Experts of a small language model.
Experts: 1 pick a token, a softmax router.
Training: a variant of Adam for the experts, 730M tokens, 5571 steps.
Below are experts of layer 2 (counted from 0) of a mixture-of-experts language model. Rows are named router (the router's row for the expert), up (a neuron's input weights, with its number), down (a neuron's output weights, with its number) and show model dimensions 0-63. Each number is 128 + 32 x the weight over its row's rms, rounded and kept within 0 to 255. Numbers have three digits each.
Before each expert's rows: a language model's description of what the expert responds to; "mostly gets" lists some tokens that are sent to it at least half of the time. This comes from a sample of Wikipedia text that the model never trained on.

# expert 22
Table cells and digits
mostly gets: " Mike", " McC", " German", " engine", " Christ", " bus"
router:110166128080072141117123116102074074083124108114086106152109096159056069123127141117144142139199086156137133068160116169188146126139154111124152104107094122158135097185152136097096088090143140
up0:190139085140137141144106131133119114133138160126122127141112142177169171088130122145167126090157158141145141092077136086119065134148171137192138096155171091123074156066161170095168175135162102
down0:160202148107116091123128078152135127116091161063141136151127132146130123128071154124094158176149105179110105131130091077133127107119116173130084123138100150164116189114113109100099110179168143
up1:173118118138162104097106154175108132152100102120131112110114189098116158105142178125146100073096083133105118168068065067105059139142132129161104142099163137092084097131117049148133159152139124
down1:097124108096130127102114069067163171160197122105113168177090126123171058120168122148088146161105127164159135051142135129205092153096163127068177111110145166107099167163136101115096159155137121
up2:134152092169155141122156101104110142084074120103154064218150153190147090089168148139161106163111120102076095113133113044138180122067090132090105156113172087101151157097140191147139097137090119
down2:113148159186105070078081157121111112135127137103080116076069095173115139104119089123133139175120154111124107120141101140184205064099090202138037139104110164130114134110149193142157183122158117
up3:063138096097153106126173151171133157156105125117170094116167112099091157124191190152164165103166113125167161127154122099098180126087078120133092197139105151150123140125120126156114069152089101
down3:166143109157084139180113121102149151170103134102116121139145095195151116116090114145129100165135068162149095141178160068159095122172123130144136106136079162104138105093133144118072184206182121
up4:118063192090150142159099173116154101170142107139095144123098165112173181117130107181114140195078147133097127115135167101211112122111114178150122128168154092106158091088149117195120155164132146
down4:182122151137072138129120142128156116114122147119105128084127152134140134121136108135125175070144111092135121155180090086109123129174187086107165077073106113128125164088113110151128099211150160
up5:151111121105137091144158118140110165123136154115174107152098154170114149081147090096128179104171125093080151138087201129129094114156102132136123139114108138122145164103150146155088130123107149
down5:133112133109127112127118165143064096097145085139138117121113158151172132141107105150202163127174190126102131150107166137118144111182150091098183136082165124128149149128092174141113094148164121
up6:118110152175143143198107117138126145178184132082160079098152113118105101089109140170138163067110181121103094127141138101147136154069129174145128151170138124132152076064163149117163131125082115
down6:112121170153055130059105072128162103185160158183138121131086129156147122100121079121144102113161162092106089062109134074109127083085129143122064093133155168166111146135135124172099163167113152
up7:112103140178144079118104164091145176141096136171112117138168141124166168164116181134154109131110107086119136121110143124145176129157124132160138167149167113077145135089163129156106117115083100
down7:059088109119144127103120139079125157099108122088087124170125129109137099086174156175069115121167133094152085181111153117111129142169152136187138194046091167149197082071117125121084169175102129
up8:095148121139148141143098132111162186099109177129174134102184167150099108127141167119088125150125092148117131085180192102112133151160076082100131165183131130135142109081095163144071083104103157
down8:067108134121103104114132095132121112146163152195170146142196171144056149134105134148137100078104111174109116113142125104058121115136099087121121125120080062159107111101157107084115118086072118
up9:169133110148128107098141130178122100168141166187070048172120131130149090141179159097135142125201056096066124162140131071134133109185068116151095155133149150117083099122100061130118080149160128
down9:164101079127130075070110113178131153103151157125117138121110142154129148118161091093215101077198110141115130090139147166103193135122116109156207075158129077136127068067150170135152179144129105
up10:187107127141151102109118154085116117157158144142127126106097135129135150108123073087132129193143120150139121154041138114160179060100080106152140065130146079139125140139155140125143184098160140
down10:155102132142134144132129166105124059127154179083152155066078172085103071104147145122096138094141109148105134141169232108121172141085092164121127132143167157135114107135121089141169141072124148
up11:150131111166164114148092153184089176146141107189125110198129142138180139138127144184124163100096147131159128082079103106157128101127112135136133089119173096115186169127151151122096144139128129
down11:148151150108152140183123131089146145118070113055153115091094170111168079169157102116148057137072131120145159121127125143106097136114112159170148142106133136173081182123095037113136152083087096
up12:111125157105156172157098169118137178102193087151134180182107131084127105093156160106096129085108087178095141134139110129138090130146131119170129069135167121113121162107128096187154141094117098
down12:167118097139179092159189120112096096103134096164089104112140173145162149135180095150106088143134155106148139122093144118129102098126141085077106132118097096102106156108107104113138100144115145
up13:151120083165139156083136134152161145079036115109144138082098201121111089111129070127104123088113123119178146171100164126159096130136124144106105163143144083107090168126090132129127222139112113
down13:134097164144088081167048151100093188156099178156129125101129181147129109107118094128128127081106140144139142148111129109134147102128125125090127079068085152142104101092106142142102130095093121
up14:073113161155159169167129132176180131112143114111131240099030132153117147151143121120123109125097161090072168094081136099106141119130111134160110090132136124104102160167146038189137151134093160
down14:098128116083099099100103062096095110139159109189175155155113160088153117123093144139154121162087126108148147061123084116053081135137137178103154151142126112125091128158164149116155140136102141
up15:084058156145142106110082173132125108127161120112193142100122129154161096093092129186115147115102124157118068086127101147132132074195161147173129161157151099142086080097153121144156143122211103
down15:100120077107138181111158145137083131163148169180096141146103140159060146078143162120137109084138170153103187116158126127158209172121158068134114073189154089122133094153166154118138183159160095
up16:107136082077172144130167087115174175144124099122134135080138118121101099172110159117137099055153097122109089138187142112124178078132104092076111133159163097115162114102085122169122173090102104
down16:110141133143110137163078212186147133146115130134121140194129083138155169161177123098165140090132119149088124109157145122115150085154192160121166142169116134122110111172075171194085130116111103
up17:152074163136140133140152114132133148143169149154121143131149126032137134133093153079098144099166186166179157125081118075186137139138099135131117141147187160053101155106114150136154148162135093
down17:142140178069176087152132130152192203098128113177164122042144113144134140120080157119140071122101103113165123092159117139109076155075138101135122129107111101058175140105117117115119074094141121
up18:133122107154141106160090171137151135097121117070109186144129160141129105132135163115103152129127172132164130109150179116152127136083144120141108156117133091066073159083097119136090189124078118
down18:113100093101110151181176132099188110092152178154182166128164103162163109134115137102120107127128123096085172090112121149133133119149097059167143144188170078076163200094113123124104110128143142
up19:135073165145120127150135139181158188175157131127147149090156121135109103137193164085138107117151160158109080101167117134141116089127071134059116155182130202168139158156076124146171139107105120
down19:108099094105163145096131151116114107210177099081128120166100105148168104135136116140186070150131090116105120110075108155091100134133123094091153114154133114154118098146077114148144127088064087
up20:135124068108162176160099114154160154116087156129105158113121180123108131115174152100109080148132156119133156188118110130104146106140143084155130070170115074068085141134151104152112133179155136
down20:090095155180142219205132090139136101129197152112081101093131188099102163138113112144094088091155088157180125161121129115112118113148150131095159122136124108163107166122150137065123127124082104
up21:186157122136158106114190157097152188118131198103127114100126121158112118171158099094072126149107177139159094110078147079128110100140163102125142160124180133146104091129108139133158096171156115
down21:057144144147159085156098099134155125185152118143115154131134169097138150158117176170179075189104143104126127103057079135128117160147123118176152169137103162134125161096130207170141113090114101
up22:102100137122157147116125138155127133102131139145175103054149166071074163117193073145115127094042156119177142142071098104119110112122156068156128189135172102147126133082116112125102151127187055
down22:101141047171094102111098069141198130110063103071145158167139123122086123097051149137084122072105100175132145131104159131163101111138108149086124152082183144208153106168129118102112148129137112
up23:160153090110192118113167037114189177154057080129081119149094168131173153159039102115136145118096121118101120177156163134097128151146185163177127205131137188145122105125099134171161177173127094
down23:152123121096113089177113159118113132127190164073121098107176135145084214070136075141140120159116105126128154144179153120104173123121144133132141129176174135174109125124150126137110117193149138
up24:178050126212145137090170111158118157191147112159131064161109155097175143135133104143131141126172128087135166143169115083126148150185167109139068079109140142131092128105164114102112197187115166
down24:115132164118122153125165107105111120148148131075035099177147219160058140093134082111124174117141146169110097115118131167130121111090169113114058102136133131115147104131109151145134052117128142
up25:081093068164142155118137122099147147147118155146139086123158186147148122095152071030144217052154142130113129103138101110098148094170118144132119101093164107086081194114168151131133091197085140
down25:137109160100194065098150144117058117105186125077087089097116172150153144092107149145083156156180137068110143075181139099155190117184147130083129113125107139107099065161091143154152105106117173
up26:148157112173136180149191119130103133110121155129138126064107114128186073118171140157135177145121113192083175153137163092127092175125173131133149121119187169098081176126123143167190174164100149
down26:119171097130087079131086082186159153199167148099194111141053111079164066068145101087188186119142176123101143081146091158101196114098149106141149101151097159121150176100115074155103102142099151
up27:113133128149152122162206141075110131159109139142078157087183119082208151127086103160146092118151148193140135160136150127101138127140138048154103131147164112153139132093112126154146191119124167
down27:142124103149163149140102142175154142119139080164188110078130070127101031115147167163140091086089123139173126082173182121139127088146137119147151185176083104133160099102121122101106126068113133
up28:132112089162148111102146147219090172169093095134081095120110183100178154124144128110182112061159171105116126175094144096166200138132137127127058164068137154116111150111151122135183123157152096
down28:153134088096138161156163147107104058093096069141138139158118131179109209129140092120146141136107100078115142119098145122096159155137182134070152143136142161100154113122106180124084111105092080
up29:115100141118174165094086128134066164102118137075120120106109093003163200126137147076161152095102124148120177134147202076132124175126133159118103126127112175114111229097112097153147156113134134
down29:112116084144148140149125108107162155104159114103184099151068159169109162100161156140158138093164120135135134150149088127164087131097133104181078133112110175100115162099136098087150165101141157
up30:110144101155163112170108138215156169126098177120103151149159143139146152161195120085125122113083058181100137203116121125077148124113134167099101159128127116125057100114111120170149129151104159
down30:125109107146131075183129100112163109114137133134123109163135139150136093166169123173095146146125129100061118109099074126120171077128173124061126111162149069154117155090135104201124109138120114
up31:145095162108157191207120167090136144139108093090141118145177137121173103147084107122176132142136223101090148098113099137147101148165104118181136113192131070106127169095166111143132112181173086
down31:122112147154103139140174139136160111146122105093163152039160135117138129069196058125114110134160155123082168157137081093145166104207111104147135095084152135153073152133123138127123107151138176
up32:116123090147123149072115163083098174140116106163127084135135148124126117095164144120122048114129090143156093110119101112086061125148128109123118150135161078152140170107169169197165115147165120
down32:132164178123134095166073119169136080108176120102158112103167084168184100125093107171101101119073135136121184153186150141138120141100045156184103114149089061117109078142119114121160122171123094
up33:138116080106163148140153162067140124132163176132133131128076102164109097118161194102103160109168188122134105077169138140096131110116182152162073120114143145088113146108099151168131122132066123
down33:089139170120153105151207092157091141080096120127136128095150158142140132135128095135199147082130177126149123169120087131134088127061073084110202099072142106167126087075122168089178181064154155
up34:098095083136136187113124095197082120133162093127126121139168128123097120149098059145153166076106143125081100100141116052131135138157134132173117037118122118120103144147127159145110149164167110
down34:104161047132136124113140142142094125115127105128131160130137160148065115106096069152146102096111131182166116151140206166177131167169079163122172065142127114145106133074092109187118149118107124
up35:109102119148155142109175188162148124127105133169132118191089116078214093171103141128085117035177119124161145115103095064145185115145098115157074135129170142091168145110127148165177163095074134
down35:153084088086106130137172179145154213129096156122181073084115087163113112128167203106143158108088160106179140110189126059124143146089161127149146185204115143081131175126088159124170129138158110
up36:083144146154158079183098138106136146117131087057145126127094109142134152144142110221108175098095152147099096101115140107149140117123069096157146124133158126067116131145095183106120142179148123
down36:142159077115107135159178086135148084151123180133074117138050198136090135125163069118142161130165092117149077164135152155145155130196107067120183119136176174169137152160122122145151183168115123
up37:201159077141160148142131132146068095072087086105115117131088124121154202105139088106108136112093090138132147167134156048118100107095125114155092161096151106132156158102100128123144124102147156
down37:145081152149080154123049135127092059172124113175150113100123108139088089119103109149113156138152113147113083128140088131089186125144161075109082156111085121107106136152180090131115143063111083
up38:111064121096157138132075125218087115137127090128150090187085129142122164104129140126145128102073141116116155130147133119190159139091113100153080113151179081078050133155129128136171172086080080
down38:077150086101106121143109101114134136112160144131133130165197170158126087166067092131163177112183069145160145173120184078112172148120091095187108114145134163098072172123138112173183110110197138
up39:107131167160139117157104080172087131186124193095131113090149090113142162096127161119097153121133169125112139159149110131106066126062165090140120144172171123102107150090170131158095124121146147
down39:133185088100134125106081109143135163128205131159166200137111194106173097110120105157102165088064139173147098123142055193161139052134114119125109141142169108155085125091100122129128124119104137
up40:167167103117133090111143136140122111114115140107102076146194104104116196122132068131121120097105127020147136153122120082106085084144114169136094155109124112132100134071150121148143113186177192
down40:081152098120140093155132144122132131145137106106128121130114151126137159125108168156098133115160194125130175135121171107202127153128105108053130138073114092081143140123128095122158130147109178
up41:120176123121173103160147096085092091192133141177114141131095146135079152102122117140056140126137174131037109108136125126159075132117115164140116183111143026114130162096095147157136103076125209
down41:140217166141097169093096071174085114134173082131095115063162157119115149141128158096090152113108179135077135130123169127114056076134070150082119152149115098171158144158157125120110138128166104
up42:131141144134145101123114139123172108153142148114105126111094151096130189125153164050148101164123106175116083096132142132146137091160134140141109186177112232119149179090148105112133211158106091
down42:121122128111155132059103100161081127110109139156158130102168111190158100111098057101122146122121152155140138125118148144144106087161106117169165145119104115129161108149126119139185123126148139
up43:159123123223139148126148164116134136170139145179139112098135114113098141176080078102142053122138125138099173127104145099178138138088080135108055115158168153155156100113100155145135080168109177
down43:162141106194154160119124112080139131145087130069131091115064141149103127155093088098162127118109075179138138149174196078142149156124169082119121146130134118133166113123055154166117135127088133
up44:136112136161171113120099149082121182153114106083193094123068133099179118064070162086152187091119153160120120077094110078168095093169112137098092099163157124067150084137136190124106142125110142
down44:115160159138135105134179175138166151129142102135124130079158143130153112112168104099080134124137091138138126153133134107115136128102122100136214106106159192121045119128181123134121135115108146
up45:109073150125136128158134094146158147163161122153173137092145129024141163143076134100170156146053090100106130141105161096131112185067074144176103118067120094137128138122133067150107133168105130
down45:131090122065157156131119072096156093094162074109145070080138099170104114097115087126127155163131112136139143091106164160114109102132170125110130170088113147111138126155106140163104124172092104
up46:094153164170130172150132165073103120153137118115141151095099171056102134129110172069120127145103105128086149123133174113070114144199158107152111149092134133075104163090138167162119100144119130
down46:083168142112094067186077109135143104185179132138152112132112167129095131118092118094133129141127102116071118109098105098098084101138094143168076082108155103089151120119134119178134127137151020
up47:144131094083163122115153118145092136139138078099120116143123157102153137097142116137138081071104138137134086117132144125149152072140125080159125197205177132134153105078136140111192142183145180
down47:104147126154094088086121139152128116202168064153083104082049171130140123142090136135167135148149133089105099140108096132071093135126049149157089101169145063138113143098132125111099144158096190
up48:136088111173144166129131093119168122125151092096145126091197113096134134159127157137209170047173126114126063081107159139092120145073068061155129142140163105107115123121109153116122144070147122
down48:125094135165150093134169092181163121106141145169162132151120094077172123140112199072170110132096112083050150120164109136113118162087173130172118166140165134176128120059098115130081110121127164
up49:118172150186163159093094086172162159152161119101102099123092177114184143105116135150141098133149148117127098100152090163110139163110130077145110107133145111102126124120127073162204112138116176
down49:120118150132131122106137109115176126031152133146167159124145132133138122138094142157123123161144116101137133103069158115138089115153112206174093101170142167106127164153165107137123093125153066
up50:107138143123134134140150083123176121131141085152151150130106175083169089104128082137202120068164098128114142172085117096086150121139183114113150225165154124133105130114133119156163132100154135
down50:076114165145142094167112085121115093124118143142155089184101083154217109149092076153162123125106096094143107183121081140036081139086138120135180111149131080143121090143158143153117158084133113
up51:173110178105130137072132121132156124171086154091134114106125104058116126128140126158107083179172137132117156095108087052162075126148071158110099095137147149112091152119121116161163163176132125
down51:151105095126193195146117121129140113106169115062158123150135144135155172131153157157131116098117091176164130157177039170085128098150179086146164083118164163095137151157190172191118100151126150
up52:143100122135155139179134130144150145113155076109162137107126174121138109101153154096143070100102080104149161111143187136102153092110201153150064125146139121133136076086167101158117151115163081
down52:131063098092107154097105155115129076146118153128110164083143138137140075130082130128119114153137137164113058069172115196030154088119076115107094105120121114148161154129120125134159122127158089
up53:140089079104182073143084065114174138099138099146155149153130123113089125128131057116108087107163049142157168172125068135078164102108094062177148114130143151103074120053118098128108119167113143
down53:184121138158146098143164104114100100066151177164118148102165128075146111114136182106079133187118146179181109162214143075157149135103121096093061080140131101083130160140132155123152125075155139
up54:162152108161174162113082097120167136156078178188107136105066148097120125088154132151120097138090179063096166139113120083110138134099170080197088165153168131106142117144157124162159174154082102
down54:105099046136152131151111123137110116104172158084146148115141128098147158112157112082181131163062084118179114124123144088155118102128089137143161131125093091198118089106116121147099083134138145
up55:140111139114168093118108118180133158166160069206122126098141121118081113148169107120103177099113168143141166158099138078174104151117122202138154170124218079161109163114170128145143157125108067
down55:085081104133106161180116104120183151111106131141069140170139150160160143114179126001108102101085171149142137084096151090126118133169144129134169127137110092088116182088143138157194098133154147
up56:165094109087174103094090160172179171104166127081140143161104133060166111135147105168105146067120138179111167074086083155097097116099135075122080213109139100155160128092068107168143156110088146
down56:148140135116100215122104148098118086103186115137141078178124105094101128124134110102107126117080132103080128086140192114122125192083144101115118105167182131162160097150072127130126105088135133
up57:153131084095141140112160032132129154144137138130164105061106111157156091133138113135081131165141096103118122152122158084087148104143103147141064189152137134074127117082094167108091159165123097
down57:095112076131153158096149116077105158121143114158175114145110084154068133152146102083137133128128176050113193123075098147110076162124085110108163132123125124182080137129100121115173127168173103
up58:129152104151177045151151112146165186182100071148129114095145166128121119096198132107175126112109066092098113167094171125115153127167125159077092172155159121087113143107100115140120131178143187
down58:163185095152097083123174155176168168154117084140094153151146119139139120136102124239119131208082122120168129129086122103079145189121169104130120074115101149189149090103111198112108130147171138
up59:091093149135142103132058121137135157172133135128112133146149158106171211066161129108123109153102124123171130124105097075141122151112115164132133199110144108157113238102070173128104120085162138
down59:143103175114131111112135152069088118089143117154119093140096182121112089144152155159144092121163173124062153103121111128142106136130160075121007139196072119139168113117128112098159133127125156
up60:100156076132137153137166075122119127120080132097156116086079149042090152182153113149149172105150078128115171135127085135103077087134076051105081153139192134131150160110088140164137132106096168
down60:095161121172141112070127109108119119105126134125150125134148115110189181106118130137169171104086158146136121131162107152166102138078154106132115130204116083126155084114129086120142145071153121
up61:104085148130160105113092162146090179166218113185151115090112112045112110152123101156160123087158143131132132117133154110113166149129134148155100085146172164110106123089177156125169119121149095
down61:183102109123134185133114156136194153091089135078110219169091152182135132114121094161114124177153149161146116124135109188117101078096127118098158113127160123105142162124164146156159115121117122
up62:161079126063131141096118151123191100205101130135121163128141164097094123057091112098165146097125105117100114117133147096127108120147137195162117160211171174121133146093137177155225109134119092
down62:126207172110141116103171085138157122079157102120043130077109115140127124104110178084127128146167124154069078191217101160131128123088137134117155111107133086071156176158127076096120149141108125
up63:179133105155174121128194100116151109133096113155121134138090085103111179148077111189204085102144125170099158132108173079158158107152089098181111182153128091147119167103108169132191166184101109
down63:092149094093132105154097134166104153096161160157106150149113137153112076118125134104094106159107120102153115129102144110051115139179119137125156062113088147083178117106148147082125151103144149
up64:151119151171157158143119134086154083193149148103119122076155149129173114083123119129087153130096151168160111106105139069076108082115120174113106179120175146123080139118146138158168174172146098
down64:129132101155151112074137149140154156091071110095166155143083098112167093094110130142129173077117096105075153168121107185125134129110097058087116149157151134121148142138115142064121119074114103
up65:190049109201160161159154067171150123132093121104165193100121155114175165156099104114175111112143144108109148157136083094122129086099158126189105083148149122113142159113164163123167141150071105
down65:123138144122146155106106088117144117143146178073150096142169137123131147128117084182117159155158068133133098102184131142139117044121104125145104131136138169161159117129056125126105110125183176
up66:101064135113140151133097144208164168130131072182119130137135159128143177119152095097177147135159150094051126136076082072117165113111151108092108144133124156087141147062113178172151147171084177
down66:195060175145112174099103154157112168103091104137134116132102066080076179162193161147062124144076110125158136133118151088100117100137141112171050157141142138095165131096128155150154145148180101
up67:108176169104123185081118089168119166131155186188123164135083130136163109111128157119107103142101108175169113094061084157146139101075146135141086180168152168105112152063096142148161092155092111
down67:134142180105106135090137161150106121118062102108123149091145126125181144157135136101129164112118148148104117114147115145074176136201146133114169116131122190146116049106136086138108176134142132
up68:144144173114138142095175104084121095139094117074158105149089114176113161068100151161129154046129140161082203144100157142188083102149162139149156126142139132151073091134158144135121138143163079
down68:111112116094092080107210161172102128170099130100105223149129103149107202127137125133176167098156119115178140094123154131166073105139125123115143095168176157166123150086132190150142151152091158
up69:171147106119162145077121140166110129173136116133125169181097110130112151131150119109172097126168138137117080101076139105140079126103167143174106116156147019114127153145148170105135188137087112
down69:101125160084152120194098118151178174106099116175115138132093123167112098082116166155112123101166127086110139103112140110119149151108152107130098154082162100111182090170055170119104117088097179
up70:097115151122157146123123118227161145070193121149105155138127101165154130093112095177164083143104071139084149143097160102104129099099175112132140154119161087134108178105137044162118146144123109
down70:134135072118098156106078189125074163099136123097192107152108120103113092143143154121134200127130143112189118145159186138160122160083151129133135153123116167131104207134172148149165031147113156
up71:114093131125159135155175157126146140145198116079126104138177125173118097094157083145181094149117082105076170144154187122111173132088091141145082100107144107087112121123123141124103126072073133
down71:101070116137107095095090129071083171186160180106106126134076100186096086097068114110139111138089129094101182082104144058069133075128164110162158174139105133082099200084118127135117166102098111
up72:138132118129124123141133112169184082097085088141126151195107090098169135112149117128140106143096065103161120120138088075108126147150160138177131101089153224075108135082173151161147116121041094
down72:139141113111183169102149114127091052196123165125135086078124152099176096207160118131119099126121179136155160098176144186090147156185132085106142146096152113082142105131171111131162194140109131
up73:126136075088146108116141126141152118170108147142129138111155154060152112054094121096176164146094104132119148092081128117133163157067099076173097122155156139158153106101141063148152099155101144
down73:163183166146145142160112117101124142128119141113167144093117111081121176116120102150133132152125132108182148117115054122131153188164092149174016103152154158151136099195125090116126088095087152
up74:128142089102137109098138074139146164130133132164098073074173138037053116141104131122130127138170092105107105153180119059122129132044087157149144097152143118086112149124122157122101173123095194
down74:126123169100155118148121154104106173192151140139105121103133160146109140139185116150170109189152157158193065117165074153135162102112137163138086133139145128103189136157168139095105055118164085
up75:151114146165156122128096165110130131140129113123144148122154161162143136121104139135146092138196128139119160084121174075084107139161111108166125151116146085083166127148149123156105196162102073
down75:152174112131119164149137107137067119132111123115149092142082134111153115099159145121131172136117133096119140118146161061172120116127197086126105077076114107101086160157109119130143113162130119
up76:177090194146149112123130104150135161084164125138145195100132109085107072119107193126153143155168169082080173151089100096148143126121105040115129116125130068129153171128156088126103137121144162
down76:126062092072156128153188177059144207132114099149173160072129134146081104147143147085125140108151111109120169158112083100169078083149090108151149118094125122160164156122115112132128103131169096
up77:144165047086157112138147218142122183129106102067154152139163138086093137092147178123167125106141111150156147137117147145142082155113132102117084147148176123129100158128121111151140124146146104
down77:091149155176094111175146096078125139115120135076085122121141138122133135098163120140132196106172119111114106192111069152113170132152116128068083135145154164127148157081087100127139096169156121
up78:170093109103127182110151080139171083125106138102111155091121097129144169139056150137165136116078152085147167140119121086134120110123149114205108072099150169139131121128163143089139136116082138
down78:168155089120118139152105150116148126143068115109137158134102149087136127133128133152119136153140128102135161166133161142175155131116105109145127203142105144191104113172133112116065083149118105
up79:171129097125163082162206092166194128096169097157147125142128173073090164171122113133220163087118149163134080111168104144078154090139065130135083154132129116095191107073177097155130129153139100
down79:162126124126129123143115156146182090118119169139095158073124154131136109098101114182144112103186170182094169122132147098158125111107127173184094094121104159178145114137109110065160099085195189
up80:092082120196145143154174136165108181192063116110109121143132135125165123113103152149145107153104124129117175151118139087152124104107115050138116120145160147157148114129090115174121182171177154
down80:179147109080158110130157105109155126129126169120171152116137145083106135102147111114096134111065163119100137161118155066152136175111100117169146138101065071106099125130155138103112150154047111
up81:100117128126144186175123104063121157133121130129174097142100149119165095071101107144116090098057116133173135119107113095104097110199179158121163166115146061105112147091124095135143063163149122
down81:192104200136117111143130109142172128155168104151149097126079125091145157158142152100138146180115086138158152121067126113097143114113108062162110110107119132190106180142122166173115074096114137
up82:139107174158127142135126085094164152127101130145157122167125126146151148113080124137136101133110174178150080165171094074142078086075097072168122141149171100130137165120130114201131097093122114
down82:190171170091111171140126091110134104097115102110070121154149109095168093103117091113164121160134109198119123186149162086149162201106069110118103043123069155089095082159104155116100150183167151
up83:135116062135151110178114130072158075176174148106136089148125087046091099078141085173122088118131101158143143105065121083156149136162125152136148150158144113094114145087124117123183079153102226
down83:172169107115073108115155166114110144103156100095135116127132141142152101124075106145102087070136116115134124129137158169111119181135118167027126078121131116151094145113096139139136115062098143
up84:141161176137164100145104107098100120142140151156125068080099183109180141142116168162127115127123135163140086080114150122141119132117116095226059149170137173137142128089126098168184177194086145
down84:128141142139105118124137114112120103126162089115129109099164124176087115058118146207137076183117114140105099100080136123194109180127160150157106164108095128131074128094080124164157151092123128
up85:193184146135139149112113108107140141191096145113135090138128158087168134092177084100128056119136101154134150119099096081100139078097041102132135211127133167119145189066159129159153128202136175
down85:125138160151198115100085083133129146099179132180158131131101198119157113106112073080155120099133140118121144123189139178092137190117131126078103066151134097033134150157086154079109112133103094
up86:123129169141162120087109136185159125137162110071206170130124127153128154123133131077136124136090127145098136100119093109081144115111098112168124134146180157074118138120168160142115165149123090
down86:101074148174120123103090109072100129156096134103130103107135111103164141198105143092155156125118140126160141114189126161127133126116157122142103126147089150105119119132076092145088106121135164
up87:132070135179173153123165164160107125158194157104115081103129130174177152061101132161165219075148131131091083069091125071089064111124092117148157145109170179129143130089144154141184183103177129
down87:164088093148139106103163150152152169113069088129136155099113128164107151131093149159087098124102087211094094153169162116108145160160106163137100103124162119136165135090111153105202098159124144
up88:095099104158174156150102101104113127182156115104152136123175101171150108179101152149164080140157135100080128180095143101107116108143104153107043107130144122096168126140117121135163135198109189
down88:141110110159067097150154152143184140084116134143131107108102206108088159123106124145136116097127174080111150135123179102138132114131129126157146128180117128166146145067090175079132108114163119
up89:170083133166150105145123137109134126113115115143176030141123145108161117084130126158162121107121109127101128117136114104122141180118186160196106183127173163058125088100110162180162100116107127
down89:106127135114116136174157125114132127180131072125090167174103094150093130154132077097127104141115132147075139179103118199113099113107058153149166121110131093078121198124166071140096109162141128
up90:173111104184162092093212099135122097148070142119127157171142125091144154085109106111172124184143146160124116130130146087094112085044202148127152113182132118152100180133128139131081130168102146
down90:160113119105103110113138132119107093121105056132096098103135112110142099059167120121134086093087103151178150087122149123163128078093176156116124091153148172119139140136124174063072149087069171
up91:090115101120162134099122140142119109160140061175129084090134106090123168093100109226147127126135126116134126153190222090166200194110101129140112173141148083132101119103100126104093170125183166
down91:130143046148094100128084117175160090156089113192167158069130101168143095142170122157059080087131104141153172120185089122074169154093127126184072107128114155208123134121042090126106186197118136
up92:133108097147176119102141037140076115181199120122102068117125180134168190170090167125114099063118036144161141137135197105126127152140086082126129132125159079111156121088094117136162201165129150
down92:170150163152126135116132107120094098134123168160126180105153165134076116143153052075106086133109055128109185136204136171106211134152110145088208085160110135090127103179129132155184150111160158
up93:096120080153132147135116116082132137143150145174094099107101129147174111124145148156144119185073113138095111123102138103168128146129158113152084203107129081096126174085113160192119125169113158
down93:104136098108154105130068102117107069116163125128152121118169162185108102077102104140097079160104144098098166109142160079104130143144180073147155184138115117169112094123156121145192147118172118
up94:108101130103128171154166096181151125109094146104206132126106160049120127113195157114130130085066143129163126136073150125120137106152129150192114070140180153094125143081134086151135148114105032
down94:115066100103130133108104125168184109159099177142190169143130108113127153134162089189105172148137110123111098172142113063105130091171149122106152154054168148078146139165097109117100096179143146
up95:169069132080158144158148171204167118147142180145145111123104164146153130069153117160102090177128088078081114134065184097109094146139163156081110119150177163135089139066135126132118107098098135
down95:135136151167116185124110111081105112113130091135166120128028127127116171114144149138135160152123125137144118104133124098100087142072158103112150151098190112156128079148113169123116175122108101
up96:151103106142125118129110095146185136166136140082130124193119176080172174090159081157151175174108116163094079130089134103110126082125136129188126207156159146150128157104128120141198101122118149
down96:119128163149102116164103149200136144091166168156090085127144112111103120107107158118126068106069092098169126099170211174126165163119105121137103055164146105159169068186096125097111167076148131
up97:139127079086147086141131178124112119176176200154166058118122093113176170121139132184102171144124149073121123109110131118087103121141171161176116101127143085119130126121146159165159175131190142
down97:099139090122103069141100149129080091154145073125136109149132144137104121114115126192098194073142112071143136119107121116144098106118177143122144140109122116102133152145163075088150225097086097
up98:103101116116141116139118085191104153097173077164097081107099150068148140117097144146148150044144155071172138158130176117067151078145173164134100088137180110108097179120160156129077171150137081
down98:152139073163124190126154158108095146119138121142173105141144204171099105141070112121124127127132144122127127107141122134112118122196165155084093143122149135159138120194106101142159116152121139
up99:170076126102174137080152105114114149111124120117118106120129117134162174053080049166124111133096140114148154133114139107156117154036109142122127213143146135116102111097070142184100123098099130
down99:154136086107124135127160093113125093153154145048140152110134130146105119116077104085156145084156068143112110151082082115131116106154072050153111135091096129127114104087101145067138114122096142
up100:115108124166160132123128135180124104161135070147125122090176128073087120103097112173141093062174131187145188092124089088121114166146170155131111072133131193079087067096153136076119131130139192
down100:183180165060092205098163200149116156102136104147134143088077089092139128088149048088153163184093149137153091135164078130123146162093122169109136182115132184101102166179167151172147178149120089
up101:106108089096127117109124110137158096158145139177102096161167118141146143121104146188156115120124095179095089112129171119174121175051102170169120104111157145122127080115087114175175167105111135
down101:188135134147094160151061080118116120120124125131159146163180054138161113142129169171078055095114180142098171151127207181068132153126131100116126114129161090157118119108099170141113107133081123